Weights of a small mixture-of-experts language model, trained from scratch on English Wikipedia: 50.1M parameters, 4447 steps.
Below are experts of layer 4 (counted from 0) of a mixture-of-experts language model. Rows are named down (a neuron's output weights, with its number) and show model dimensions 0-191. Each number is 500 + 40 x the weight over its row's rms, rounded and kept within 0 to 999. Numbers have three digits each.
Before each expert's rows: "comes before" lists some tokens at least twice as common just after its tokens as in all text. This comes from a sample of Wikipedia text that the model never trained on. Tokens count by the router's weight.

# expert 234
comes before: "by ", "to ", "in ", "the ", "on ", "with "
down0:528497466492489502577552474460441529515516511523453535475478395532568579519500490491535519523496560484591504546547518556429459468527469473509550488466505425492442507489466437501520537458524523531500494493549548435471464552490536443505529464509499478504493407556522483461457431496442538482534483454446464508481525557542427498542506427444487509471557536516617515480521492510573497468446541509417524468555522537540416565500496528476518512569517566502526500550471496416565509499521453446555493483541463526520539472493442505514476507522486460518454469515519473444545496523408548521
down1:537511512580562525529512488541467437485426558504478450474515460528577499568504539487511536537477552549564512489450473552534433490555602466450515512479483473456489515555512530538523437436511540523506529483495524425465562511488574477502489464425445444491508507490507580535545497493501449457515574470475551505497489461522450485516462559478501539521516476523520522480456501542509515491502535542453616422446523502450514557449511548522590462493553456496461488526422532469465466583484475469539529456506539568582533572487502461560479463476533481469506456492503495519582492478521464511
down2:508509485412518453522512515495528510506465487517510499481478455568458487432458521612459503524477475492458559599535562490459482456517529431525506407527586544560524468504502491534519532486456440475494460504456521482566515469490530515488456496520514436495481519500480602507542487515475574533492461470483436550491530517533520527516545388539477428467508517435487470442520511546494435478482454417501509544505471536531507534445549504528543452485485537449533523581570486501472392550482522489521412482500573496495463559517519559505465508468494568502482549506548458488507497484478488410
down3:489506530519535473467549519479491540464565530466518536499547438550577567505525521478515524510504545394524511461483461543442464518498530599498530508394515487493471533462591501510512462502403566559525480507499439587518497438550564506473476521489474596467402563442485488523509512501496493480501523521537551499521494534505494499530557490519572497543477468563482512488480528495513483468525567451448475483538577456546545500407531528445458491527570430480535531478480512554499482532520427518520438484457552417479537526526516505514447500549486522537507583502546458473508472537469490463
down4:582524576526438611536529482476496585472551489478524495521578451529505521520481504518507445573517497421524481552496461456504536528429540480426449524525575500558509484476578483516498470475481495548514502488483463460506495536501453490474474451531493499497469437494518521459416531493504467549517504531535515522536490515485497538600465468428440420427487454456522508506527545455481525474568499475486449559578533569531516518468489551450432461515479550490462556560531458567463512536434449471495516470461506431503461541476473491527450473516448477478510481451599438498535524487506542460
down5:508573529478493420490542489485480467431414521463471504537475500519495495502474482467489514399427544501516491523544627450436423527516476417528580484488470600497456442469507518492529521406488466459555499465537502486563525546523484469511596513529509495518463495564397428516535499453463514537489469471436513483505475475488493561511462574500532529523579486520476539465514530476490430514516526540496477590476491429481466518534532498466540531575426492539486547505484526487525523443489504424476527443531496527518493546458468505491534446494440478485456448551472530462462491524513475507
down6:556547537499433532459490451489509463497546502527435545542521479554544536505489528494498454527505364512538509470463525527521469501422487517535425538577455459446483475526559533532552520504534465556485492545498517478520484523424548522494515417532462536498471507480470507483496432454472463460524534399451476538498477530481528463473479515447489483556518516492475467531526542484456514421497556396522544456519411525438512457460569444463405535538470530461496449467480485503539476492463503557453547504557504531462523535569484473505470574556537506458465487465481449416533512556550488489
down7:546487524584535518516527447476479502506531474534450515442485469459516485529458513498431536522498472525548543493536503522498452528496455543535519566517517466509471480507496527490444494475547511456439537449522419489503477500536520488478479420537483400486492448448427561468487537431449584474444514481509476504501541510499497396423478520549461485522509495477582466483534582506481559563417509493519549562506507452501551497510439474472447497547524498539496599449562471491561549555498526559554488557574499514507491507478537484489470451443559457523412462568487567529518502556494485433
down8:517521532506463494484493499502518497506503465475546548507508490447499500493507586467527514524459539478517530460445576474439490480531489486467539447464500468559502573467500482508478492439447503539531520493549479492536505485531516469546385554487429420514591457479476453478519607411474544435524514573492488493478575500535508477508518538511440451517484485567477527542477556498446506504438457566512471463620480523533599512511524514457441415509479496523430467474516475470571534525477605494537520538451474522506518499467490570548484449453492456497450546495521446499532536538428500525
down9:515466455593557429487489498568474425529524473447529511494606453530554508495458527481418528482476546471480543429459479548500593512538488541487443463517556537516487557461547506523497466473520503515503461520630564492457497484513486505487536503545499494508465430503504490566494554463500481471462535548457502498513485493543548572557533512458566455526552448550534474564535506551520438539486439424520441443452479528492474538508505433492609546512481520507481509504534515537532482527487466450464545571507484459454511526479474553536532520422524544514560518532539487547572507515482503466
down10:560435548482475463452537523521499461549533478521490513559492523552475528548533474519467568501571498456550501461441510469473526432480482491530513554507515523501502466515546471503441484509492577455539470483496512461508492459487437565456486525461431506448470546448472499475562501468569513503561530517545485440530570515520456517544469504514466556459520483451487454580533536469440445528441464471502524479455422476501486536452440604504521523561551534487427559499491533528524496432529475412440436423441533487497427555471444527448472553584541468460498542534476515489470516476480551551

# expert 148
comes before: "\n", "\n\n", "==", "===", "s ", "career"
down0:487464412496533454553465459553469488519499504455514484501525539561467455468586549508525531521500542458494477554527441562461556496508483576432549474442437506491506488585548475511498450549590516488480546509532453494491551478540486512535454433516452462407461537497422566516565445598476540490507499528584503494518529505536587517548449458447533546528506484460538451502548544553472539474470476495415458426463537494522535482484500499486517468459570482521497422528540512561517467438475486466484503501513463527557484469475485460530458465533463514598482512538480486515508520555448487511
down1:493459454521526556551461457569498543513537492539452458570528501443454447525520492515454516469555544432453436488495445576537583498539532598492508524504499542501523497560490492456482475487548497458604584428517529509517485528492481508524520504505493513480476543481493520451546504560500528459580467506494457476490513464481465441477473414435499458546494522480493513521531483481503490433511533532446512410441504495520552536510487488465489509501564491471474368456471614517479439466484467532465538526530403408537517449459509475546457510544483490529485462484521504486450503456521428494
down2:507568434494544514483470465557469565509478487476467515502518502527518485499520492430497429485521443544492520458541631436534503514515442457515450417482485457516417503571544421509547459527492453535458492511515527475431504453454546483537476523444524504511520588521542512511551498475576512514528563444408477541528522499430552522494488508599517506542440431464483400454592445509521505474557483474480503519501472474493473538460506507491486477457540500430517552504491508523510492498545510470483473529462439486554507458463433432489537565525520452469428515500518547508477564476535548520
down3:450476535507462512506465505452541480521453507503428476504511495486515487464481509496578454536502583498576506543465420480492538569531518553457555533536487527512415425489492507477496510475497503490504526493401485542435524544469495587480539530420510569475491467550537473471484511555477474514582503545457472502513459537414573476553524497460518481510490525578542524566447526425530513508520466558527510425561481529514487482532469519571526442539540574498535497444521508546416495471498501588546503526508586436493528499455464558542480532544483512539565489492573490551526500492563497455
down4:475533488500464555498485407512466506527487476514532490504500539524479514529519517538505432532483579508501488530494453489474473552532556593479495544455530533484553533539500462493405509503568489482472537495558547492422459510525421542485494502440484494524468546481523508514528490565542500511524446522456482464490575461494488465460496449473517431579474498482472539535448529550523512475502513493494511469457514460500523505518438531504459443445589462412461513458526531514599481523428481527529470568503454438494471492519523509620505427518461510528598473437528589518458473434526442593
down5:547544499460484508511494410511502512470517526486548513484470577580416491524473512553615457501467499542478500523494447458501472445536477556422464547477527530482494499549464486476466481516502515537504475501553464578483498534492452569499426495509542505470528475523559497493561494521406548454553527452481404502513604485533471504504470447453451457480506442507495521477474522514522576483475440484470433479463594548544471553490460531489463549466545463538460522454547505514520485546461463503547543503481482514594455479441436528552470532405463479532513467427498540535460513482506511553
down6:541430525537513465491499574505515480442452525432523496444483492479544505464499545487447527459485455537517499492528511479453433462439518407478495515515487454489466473462459507538507501512443483477458465541479460505468497525487526446502479454543547451492479465525461422487459463475519459547469519500607499503564441532523531568508543526510480632432591456429503423445552515439541532548505468474557427488557504486481495506469556465497488504548458531570513492518510467505514475472528521493501538414545608522514500571487432521449581500475487536510475515556536443528494496545462548451
down7:469510524474524520456496549424548480466510528526512527564492530468537523446508508504448486517479512449487505504404482456537491508527512435563549486518477525541538522428504538477479499549501440514463500518491499435565488448494538479502516552546487457479451509535567477521491605504528492518412456540472597527583459505516567558469496468515549517514498524517510493553477508510444537518505482474495479446594493416491549481459503507525465461484489500537513489479573462491509576534542484464506380516507570447469471482467496494425493487508611472385437542549528520500569486565540451489
down8:544489467545544432582472458573449529554534475533502488518519454492443507517544477505490507487536519498460474488547524553476550479505447519496497557540518451453471421465526462434514483471474500528518557438551474574488459508514536474535499520540459551494479434491410545476558475516515538457558495492537426490447494444467410493478492556434491488547528448534517498456544495474526474446543552527474550541421506562514496538522506476438550584527556517513503427517439562499484408493518512477485601433538445486539564523484476450540516513477436526508551441434477495489452507477448483492
down9:512535556498493510510565543514495509505479525537496573535480501571499482545535491533501512516496513547478527469530495470463473580598466441496529459532450480572594468446556436529535367494415552465500461529500460530477556532480490571429396548447506450525534541427531527472442521532491513516568547455498529471440471512488502467480504499491499541474530531486539461537533468488514429612550479512454539449451511459566451469505454537564501514490434628502458522532503510487452541471533482487541494504497549512462492502463528514476510540510518489504512458529491510485464471525501575537
down10:495443560538507493454519515489535500495555495520518457602546475502503487457510511501458519506465481481422515488393480445532451521478537440580497508504485507540492459433472539471478542538498502492557473469510478469503476519468569503496540532511576558474495456487588528514443514452498475476454462493479482550507500433478473521384506531522453542537595487492544497505480447524432536503463548504566496505515495489507455476462596380508478512423456492519522450541469492513438514538520522512460458456472481497456516488468391469451441460501534519442461551539528454478536486498589550421

# expert 250
comes before: "by ", "in ", "to ", "on ", "from ", "with "
down0:485513507513501455477489469522549560533566486434531505523511545474559529527506503460575548487537513452465502414503472480507465449438457509494480492508482485432444594544412519447404544476474466470474532492488496557504451488603516462523549514501540541571431423497456500525541553525567479484433520388513507493460490422499500440469530459460457503519456511452505468496512500515470487491447445482521618505528453541580587487472490529548491449527452438534460582539533502498455464490499513495535500512532476487466506567444503523467510489514509508504497413459518514481572477498462516506
down1:499510517581526494461513528430504561522462469528544563500478461511519509584545478499548478507462482519484507534516522419470406516460535473571446492486480461431541493460479478475559484476494506559523527522557505537548477473527550498473570452447495555450515562428544516489434318486484484457450566524533496520537495602486511530493519477487524470572461495521585464496531486508459539470475534518497499476438543430467595484511538432542469478492476488509462489500464534534556547481407499508476479559483497473489472545477492511486496475502501460583460547517479504535509460558524529531
down2:536576503502486491499472539516500422446471553542485509532486540470467480515501543512427527552445478503534477485547456528499509625517447480487501483521537572538485548520500519531497479544493526503456510526545456425512523452478557483497371535526521505498513533536457496439531462563507488515502554464448449462517506421531578533561533405408474503387556485502517500467505422530442482560545528523547457483460469523493495485546533514489479576426449533506552496481541509466545560494519470447488445536498423455523493569512528487501491556549500526459556476534451512546456539498467502478
down3:537502567440517469480539453482502447470474528516490413521476479524508536445539551518553499517481577461593488490521539488487485544569487494402581474469566470514482547481516517503498443530547512503524531543479537466535509558494512585462462499465412491534527465553543512475471511520502511501580511614490486514598497485485506558562455457527520518545467499494524512480475490505554539452486532550432443466527468466477507561465535514514525442564494467459484453496444448554422448559484524577463510463429493500524560538458486459577502448474524437486529511534491439453466520477445509548
down4:533472555562559583450524510532483520485486505499485497525525504504491449534446495486452499620465540474541448559524546505489489579512470532445422563532481493470554482493433508478503488540488472452415484540483525521470499444478560523587468549489540548502539480472452453500546513510531494479459532520495498520427545477519490481530509462466468590431442436460464569439459538501468568503498450470472549494469529546517540465546472482506573507473505491509483515478501502444498567499521527558522462511496416518438479515453571405502492391510538556510535499448392510474494468456468511485
down5:593503518508499478485511506457482421532551505535474591507516415465463478529442518530505512550547480531454540501491493541555502501553460446508441552513489471592468481458581459506546503530515528507444520534574465515495485464470515497507448525540515557451492497503467563469482527554519557482404464458514453526535497468557528515559505476490491532473562466519467600458501480483552493517599491466488469440490547551477534478461463522447482510453521525487510493438541498498571537546522523462518527572481522511506404524595510446518513521567451488496542579543482461581531522540520411479
down6:466495547442429576488497488502508510470503507541469555498527528473489417478447468572467520507534517467501481481508409487470521452397561524469474499490479441503511520534474598513426579438496496469478511568543530460502563536476441465419489478516432522486498485478476507438515565492503508446542508487527505558557464450512427482432406459458471492468481403455521489524514477398545496459504503451529472476561490521488472502474470483490461485587516521545512490482495450468476498479439410502533485579497538443485474503499575527500503458549529481535537479468506539509487467415426516467
down7:528463516484496524508472490559541488462470529531473529459468536436508474568488539465442528555547448482477466527440494518577533499411477462482449472455522506531533382515502544555481545511560541537444483494513536488391498482461551504503466524509491464506516501512541485489546532523529477428434543466474526525495596379523489407485496453459438526452542509515481533408548510488481522502472434537490526462417464522489515502502412509502499504449524504525480532474621472462528488492523493505551529464517511444534475507488497537516515554505498417489531388481492513557579486478525481503
down8:534543521466362504533472504536486382466490568460488556491523527509437493500494519511418515468513466548479457537555500506522541521535454482508492560532484576472444498498525474584453477503536469477400497516618495473501544427508465577463495560471572527461479566453506512523501501460513522506463463384572497434493532485517590524515485515461487479464490513534454524418490510542526482534568512451542491492485530558487498487510496543415491544438491526469510487486552533488537506540537441494442530535472444492569503491532432522500521535537467514440562507508510495528526520494523494485
down9:437451438420536476508496505513496554524456521425513456508503507423452419443550453479551470533507459467476507512507478499567543483527570519496499428548502476556514467502445485461525533513517515516496499500404500527438510560454475546555511496483497473527453459549462459484534520536487442472517546539492487491471509493518530456483464503533524504505493487451526444508569492530477486451419526480499513535502457549555516499544536523553500419403524495529567460427528454570447488401466507533464569422497560514480557419428436528492440511522513525512479487506577514442502486474483606496
down10:507463471468576470468472496445512494538473464533448446525505485522558515528473473511551551539501541491513499579469521476473531528537470515397514455535516535537518444528526530547509459531529509545481487424487491461513488549563521482491491512500538484472495484604479514557550452525429505450603592623448438531566503522495545584543519437463528506540466477450527489561456520494491532485474514568466440457597417506528470537477467471506491448471546516545467441425421501493470515463508486554507521498469547533519489495453533490569479508529581461505472523489543476483518434477505526505

# expert 241
comes before: ", ", ") ", "\n", "-", "'", "; "
down0:508530539483581490411484444546529528531516467528555473532512480505534515476540537483455527485527437492440482496468480539540533505443597497543448571525467482549486516448470530542412526468482542533492578525484467452480488524515625496537493461461512509488621434493495472465497508464501545441461554533514511530514474455480488498480457476488549525474537571506495524453475553467536548567465542510389577509459464507474530521493489475584492532493504498522592464490579465485433483540525507534503585495494507529448483563521504485476512567534486489421532489531530507509468580476567497517
down1:492461530524594479412512511586510495526495517480429425514512539502515467507464501437488467339438532584462544463527520508511470495526509499552530513515521429505485461480495533535503525498476505520502552462465522527484497470453495485481458579491460558563485442426525444529562485500539462519562533528515503431513513477468526584543519491506544500515506471510480528465468538503422452506503520512491496532437511455442431511481473511478479576453530609455546427444567464451490554505565451548531522541551483472558507472574530558478483470503497549469458490515462485506515558530540460495
down2:469463484478454552486506475535574483507528497537497493469442420499466473495571497490547523554491462441530499493490520449505481510502523461466480507521476500550471405502448418488463447505556480537525458451446489550539483505507525493543455495503531512497548518448515588486455437498547492509545533555463479488459442510536473534479424458523423481444440518500520513481471484512529438550409522561466500549472431532508483458521508557480499501510473509507511625524514525474430463422428479470481533481543486468549517478462587546480552512531489525468459478491581493538514390373450496500
down3:450432502516502505544484507489541494477490565527583468535473495549426540494484498540495461484447505497414519563475509512519483485522492579476457484464517456474519538547439481456460574560486535511462458519509518524538521467509560502514487484471467518512493369520562568493518507460579510504507486528542458536510488482517406519471554479577488445462497526504545560430421529496529474483498494443503471467442465485518522383438470448503450483524522430475476532488478557512507490496484554487489570454516471554541508495532471570501539446512555453571456470460545486544421566554499448579
down4:517432561587553563485492464460588506550600562560471547559496461528498494501560445489516501521506484478537548597462454473453484468502492456467441516500446420518531515479534418565468440528562489472505511524468518535534461558531442553527491452520515492517563482484532499519443463481483546490539508490526429469478474512549468480537477435448487495443479508508521540507477540452529545521445555453442627464527505466513492525449488498541479478557473516469541493491503483483481522451493515587523506496514567514476491477524524548461425565488494443539460478487538476478626503515477482466
down5:418482506483589515434461470607477516544474453546472521575489495473483505490565520427537533397480507522564526488487589437525515490487553493557533541555500535475525490495496520524495453562568494525514524483509522478545495569512464465530552531522523519519544491485464512533460598430471494563500539513471531434403472440481531575507530486478497514507421498523495515509476505470534461467507465529509438534524465510537445508467418537511457474483521521493516463505506514433470578539536455510457493465462496465502473478488606509550489455451541484415506445478490574491571466533449466547
down6:511483467435441521542483426521451469515544495491496461531495583492476523577513524513412560508480498539477471504513463550527520577514581443504549578531455520584417477424482577492480485501436483506478484403468498465547503533467474476524489470496461493519525515539544531577472475556511511479482497504550545498508455475494495569486393473494454550494530504501552506463500493542499528551477538497513480502498478384547532522449536543576525512598461547499459433527504511513572515538526511497466564449465470570551485476486474573490564508517557480528516428460489470562486534523504510537
down7:533472506523477554497477456493488523478549504506518563484547440499470502540548488441515603474565525519477550431548477583517523499541463489461436566470524411541511462484539556537507385511391511561564421508487524507513490527537518448527464519498474558437465505507540481470539533446509508524516472509534487543488537515528449501569490428493526548505530518472556471492422466489543476518550552523476551515543499519470482516563456492577460512498506425487402458519549499477512533508513451467451505524467552434541419492517531501559485507530499390497546511452464508485531554504544498448
down8:444518539478568559481504484521505496531516513534508455557514506502552423524528521512506529469488505522539474544489511402464537455422535488469477589520475538488550549529464461528510462447516491473492491484451509503536559554467496504507542554571531520516515491519480470487516498470478499493522540476454489475499523428444442440451540539463515405550484583469419446512527558492427495445478457475500537546510478432439535420480584450443462517464455527486533498500517451471478420434547520447545534493466485500393452470505492430511492499517455606474510421516509446454482425497503459495
down9:447533512481495542501508525511506502503486511544492449511513503505465542568481527528500433473549581475541529515587532441487528533538491476521438552572477496444508476482508540546435585475464557488549481542415488561470529528536502497499513526424539530545500491550418551496524474470520494448488472537422508508426506518426518497530460502544515481545513476500481499542508471463455529470485517506588574554486534497431481519517479444525476496586546492442475500408463544515553623547465409467580411453473549505507537508476529465535520558508494473525502492539442511516478488495434527563
down10:550503518513523444485499560479499462552558481500519415579448480516538518569473514513528503470519494487547536525573541493560384483459470487513534479516562506552587534558493504494454508499465453515468478520497460506505537524479464491543491518511512561504478449478483452527522454536501513522435441448525567503548590490464450558533564470493506543513451513363481502465488504478549497545476422449485480438471486533450511482469506556538551434411448551438513543571515486504480519483531472518511486452538483489485497459507516455547486537553545470512509509390530485487433570518558504428

# expert 192
comes before: ", ", "- ", ") ", "-", "'", "; "
down0:468459482515476441579471565452453456483516482571551416503526472453463497428484501538520526438549524554524510465569492529484539538541446477466534493464574481470499453561512516545545502554506491547498489518553420557530442494520492512455451536479476497494478510530539475457490529494471530572545523512417507493499490526535514400553574502497520476541474494470562576484490439463516489463567440499531566488442485525497522482596522449501463502524461454479507489497467532510542481542594473431499497531539486554500536511437510384598497449545502452513521473480469456468425461518503480532
down1:521543518474498467408449556533510489517463497430508507491512468505531487569499535541503530555436497521503454421494541517572501609525457532529439531492418490572476499454447583439514582561524457524481499550512450458534594486534435525503539535543513484539451476468514523503460567476472455564432509447461469546510481522433470469453485436509514461492532553425489553453490470501468430478465526470464526522523489455519529536469543481506506493506428549477434526496455466478459508516536437464472493521460510452505495498426472410479514456562526473517483488464517425563463462514451527515
down2:507462476496444503531488486447524504449461471466431511473492531480476536493555463492516501501567500538542522432487490455410472489523493437477514492555433516519450475462475438446522514565514511503583571453472525425549537500492435487545484516493518365467460467499515430531582479511479479530482574502506509524447468528519492483544481495502520503505534495463496444566483529521554465489521493476499523490503551595534503496540444538542530545572536507513386538491554508507568523409526555471502485490479537499489478518437492439511529523439549452547544452510393564470553446493538473443
down3:498510579468538539491548520524539475428539578446501497516601475558537431554563487434445506457509489461510611550495504539452501476503523512461481549459487487469539475457582480521457467498497533435467546471476496446521556522516574461517485550486576519476566511493555559516492485472461512435506531463547466535507544496467425459472427478544493438499549457493410488559464571539501488486503461501503521409538498588479534451473508492491507460457438500491535497541556474499472481480486578522572520498438543497531536474583498547531536547502526513517518442532461529520461556515503482483
down4:509507570474515441514516539509434393512480502459469459444466498491487497498549466447532608421522507465535538485472439489518556458497498512525505560539508441456517549510477473520505470541459488498544478476587511533506540527537479500516523575459537534511450519476447433459474531460514438506505442446480507539500534503470506532525513474488545579556487481506525482546433501442472510500467498477474544513454546564465426517476497565415474510507514540504441478445506555466498572506551494472508421499480502501529500481503485421614501535462460505477576413410494508442468556580527543554
down5:456479475484430559563524497499590490500538502620566515528480450558528467481519505494521561623580453430436459427490537504448524449442564479479558531481503538513526504522556517509461469522535543485524507512522516514488442578451553444531493554487500539529505484555553508481509539521453462486515506492497523519512490527455462497500464445496508474438461446490485518513442598509527591500542440521568511546477498532495472456450493482495519501498507493529492526504526499517445449524513541427487444513529594508492571485543431531481465533486531540566513469573453581519453511556493455496
down6:513531517538446468434425385470538495513512504540566472508498482453566538501453497544523508529439471482516411450564435635521556509467448532544549553531470609471501558494513511445454519435410468465535501501540497539531476510484550503421507544455486540539492498532510490473494532465490522575562429529383562532497529552472509562469489513512512514459486535511538511526471505480460527492493518487529507577542505495494533530481529510530483497500490519438497495452524509566501445486472467482465495506477522560536513499501487574387452496507503501444519511519460479583450516505548502494
down7:525459536446505475537533511499460488432478510496587491503456500558509478496538509531508459561568524511451489466567508504570517498488510522592495497453492480486490525494511504419417466483447548530457513560577464575503485519436524479451504494431525504548540542475537525446548499488426499522563487511437492543424544543552512443475524488583561512435527591492470529488458437528507472508434434484497516555391454542516559455487508516503549498545519481463483540482558489562477501410518448513502480487500494518474497448452551498518439517524444510496476504511535486481446598516524503593
down8:506430481551490480471525452561491503526521511495449484554500500506535540476605519472541492482487581534422559499512449506477414483540513499506548554469483401549477476572512508485474549528509449650443483396555517488467534534475478410443516450448467511469478566439490516492464490546523503472484551493547550545505477494455514464479589492474516454568492471488503492510525509497522502487513569492443480543503487479502530497468441447436513427518511489526484485531433467463544479530534508539458531501572512485472516447493515496519545399532408519475502565533510478523454555502542518493
down9:482505485437425507527494512496470507469431513597544448544538445489591428452532472509449475532492457452501476553576522518545473490509569528479514452476500515437489545489522562496438524468506513469505503459537511545578474505544540537480503419536460472515501547479490465437435464434470506513455542465371449432419512550536541509458500477535458496441526536501513476465513461483433456479460539453532499478448473508516564490431566510501488478494473528476515518596441479483492504465476527426474549520455553506485536466525448576439520569576516546528505492508499509507507442485451485510
down10:554494475531564522498508485544471533526479455440505540542491547461540507490494434516525490500556485513564557518423467406439510492554506544443575478490527513546482499556523455573467412558488541490487467443478523523483483446444528531417530474470466520469514515492619463526516405501456538499522560435567569509549489554451454594490510505511519471487470528499503492458478520467449549538497488541450477435518511473484428512545561522457478494505457537507508538516508571495484494474479507516419429488508475494528551521557557493500534527513550503459462556506485451428469480590512558553

# expert 188
comes before: "to ", "by ", "that ", "in ", "the ", "for "
down0:489554552465473513495560436519445524493517536491486518510519389500407510529471522546433482451467505569504504510561489503452481520499535587481494569493553452517477522445489423496436486500444488513523478436469512573568485552507543493512457441543531590486383488554504519497473530465542490516525456465450560491524547495482529461520544473537500482489545501520521456474433492456540477609462516484463536493538549434559456481511505457481422436541439513469548473490473491530509448577494494522518512440539496472517478475533523590530584499484470494458468489493482554533495494554462467433
down1:451539489545435512517552509482500481482496554518535454486499522566582455532475510484501501529507503480558467576528491507569528586490520514469524588481606495521496511439558497529482483561509476513529536424550463542521475417570478468435501418447517556520527571485561453517463414510509539492494579460538479519458475473466524544506487464532521524493561529534485573524534595510521531533464507420465498551461550506507455506503485455539486493498543533486573498492449476476554520530440515477483509450434485477515427546544476516423540478517464492472472543451486413524493443418532474519
down2:534504479454509462492470550460493461503473452492469451511506508575546574447527525583497503498516508468453440505464523555528461430481510518480523492510516518459524500576519473571594474481476430481449549515544492466553535520473493523457583582425456448497508545527579467493514439513492462527521533463488445511562540491523472545462489475499495471540505505445461506495599535543533522457512487404522551457459440521502523528445531518504485479461577519418478490490518443519505463497520423526476478529434507513568433542500428483485480522490580475482550544471520434469474394469570536493
down3:496478455513534533522461462505473512537572474544481518510480497483427449523514508405529443441512533491476504520504490508506444513556511435483476507560469427553516475527573497521537456508478534527577504510464605498514550578402486387499483441556475562467507501554534535435499507514538518497559516475510524486565529494486494489523577502461486479497478556516556362471471446509511576467473553451515477496551458411509454509486512479477488467484427518520573430517510559502457491439490489536518465458546573542540502477514485523484459504507524429476458486578563535498471527493521486476
down4:495482534508493567422498519465524447516554558478510546536458523483473453504496502518481562542532521501527454441548469479514605503484518528485490592529457536463471456490491533537559515466491533453453458478425486478423531510514498513460522484538507493635459487533485562473541536482528490616523475511514475502521472488532481504477493393420509577508519452463467505465450453401537502487440535559440500526508573464447436508536496505502498539495470562521608480533432432487507418475454511488498509496551536551499482546466496484482486541516532508502486432545450530486551462508495440519
down5:519516475529432559550487556441541513469496497554571499542550550429518452471532524524525431402560567519489529484501465485478503480473437494487483503530555441417419546473440469447495571509586526503559545530547555509500482483428476499522500479499433499459488552524492453491495513553513575545455428512479520531460512469435503490508515602543497503512440439527469534529521535500465517538538517443496535533472593501459540506559482535486539475542464520445576416474454471502540503525469514450479512516511429504496496489448484474496528531523531450504477500520459430505520534543507381487
down6:484539502435551487479488470534446428480525489413550542508562537572510496516487498520451507457466530501454532531458578544551487480531508485458500474451514524514482529490501519497542462485513454516490520459517470574540531460458548512469522446473501534509514577519544507508498431488508503460508629447454511567419483527451546619544563515497492470539513483555435483474499481584478454518557545511487549506552539463457544433440509547406502527407465495488503549448490526525526475546540529419485550542414472533511524517528414488512516551553445514488549520497505505483510489529476550476
down7:501567496481522528453493455488506487520473480445430443552541479533489434426481483474480424485471537477505521504500420521453543565550584516446452473461499501489473526502497497447480414552437458498474561501508506526472504517512477545470490453500515535487471525466507492501449467563514378526514445501502503478561508431374506543500528402523559511492502505450443469511517487447454521557500451477432473491432510497499488483459479496556481485503497530497421480480495569478495601446525444490451528474461494407488488470534506410525498487488498545515470458455499535447546576476480491593
down8:488454518503507481510455503522559521539530530488440511458444474494527526594516493537541513498587536511579479534497440519494433493512501495436526559530449495469444509510499503525444562504568500526534482533443421492531513507585566578388515551503471529545468528498551486532523545528536474583497511470516575588483522422459479530543397504499521472425501497519527479491448531463498491511483493548542522495493429514499454574539485541489498543512503533481491540542533517484463498596548421528540441491537459463460527540459547519512484559577467504407545521519515499508555445490515494472
down9:500535492499455473467461534485521509542497533508454532530505456520538507543460494443536441533495555487492437566519447521564485513441391393487504511532504417534518550507487488500442430505524521460505478507454526502470531556463455544450404488549501501574500529531488481488487481519452438511476513484499455480511472424431542488555412504520477545475452448493552453537504420485474476479508573415514473482530486439443503608491506467544500483554440539493553417486540516507467560484495525557473522498487524470511525462520522476591430492507518405472502517504483478550564476460557541475
down10:518463482500522462454476483524515604556504450531449401548519465503487546518489554564529536424493450519455527449458583453546572462521462533484483456489452519454489472503520556500479515505459478522482418448413468559491496456467514434477485473535509558457430450573489556505531475468469570467507426516515537527491448521524554498506586483476504548497452580477525528550500460478565481485549549524448465451465464575454472451477523505487434441542521581512517563508493443474523486523492478505473507502510530499460463526462482422524518418500525550541446488532529479442435467512494527512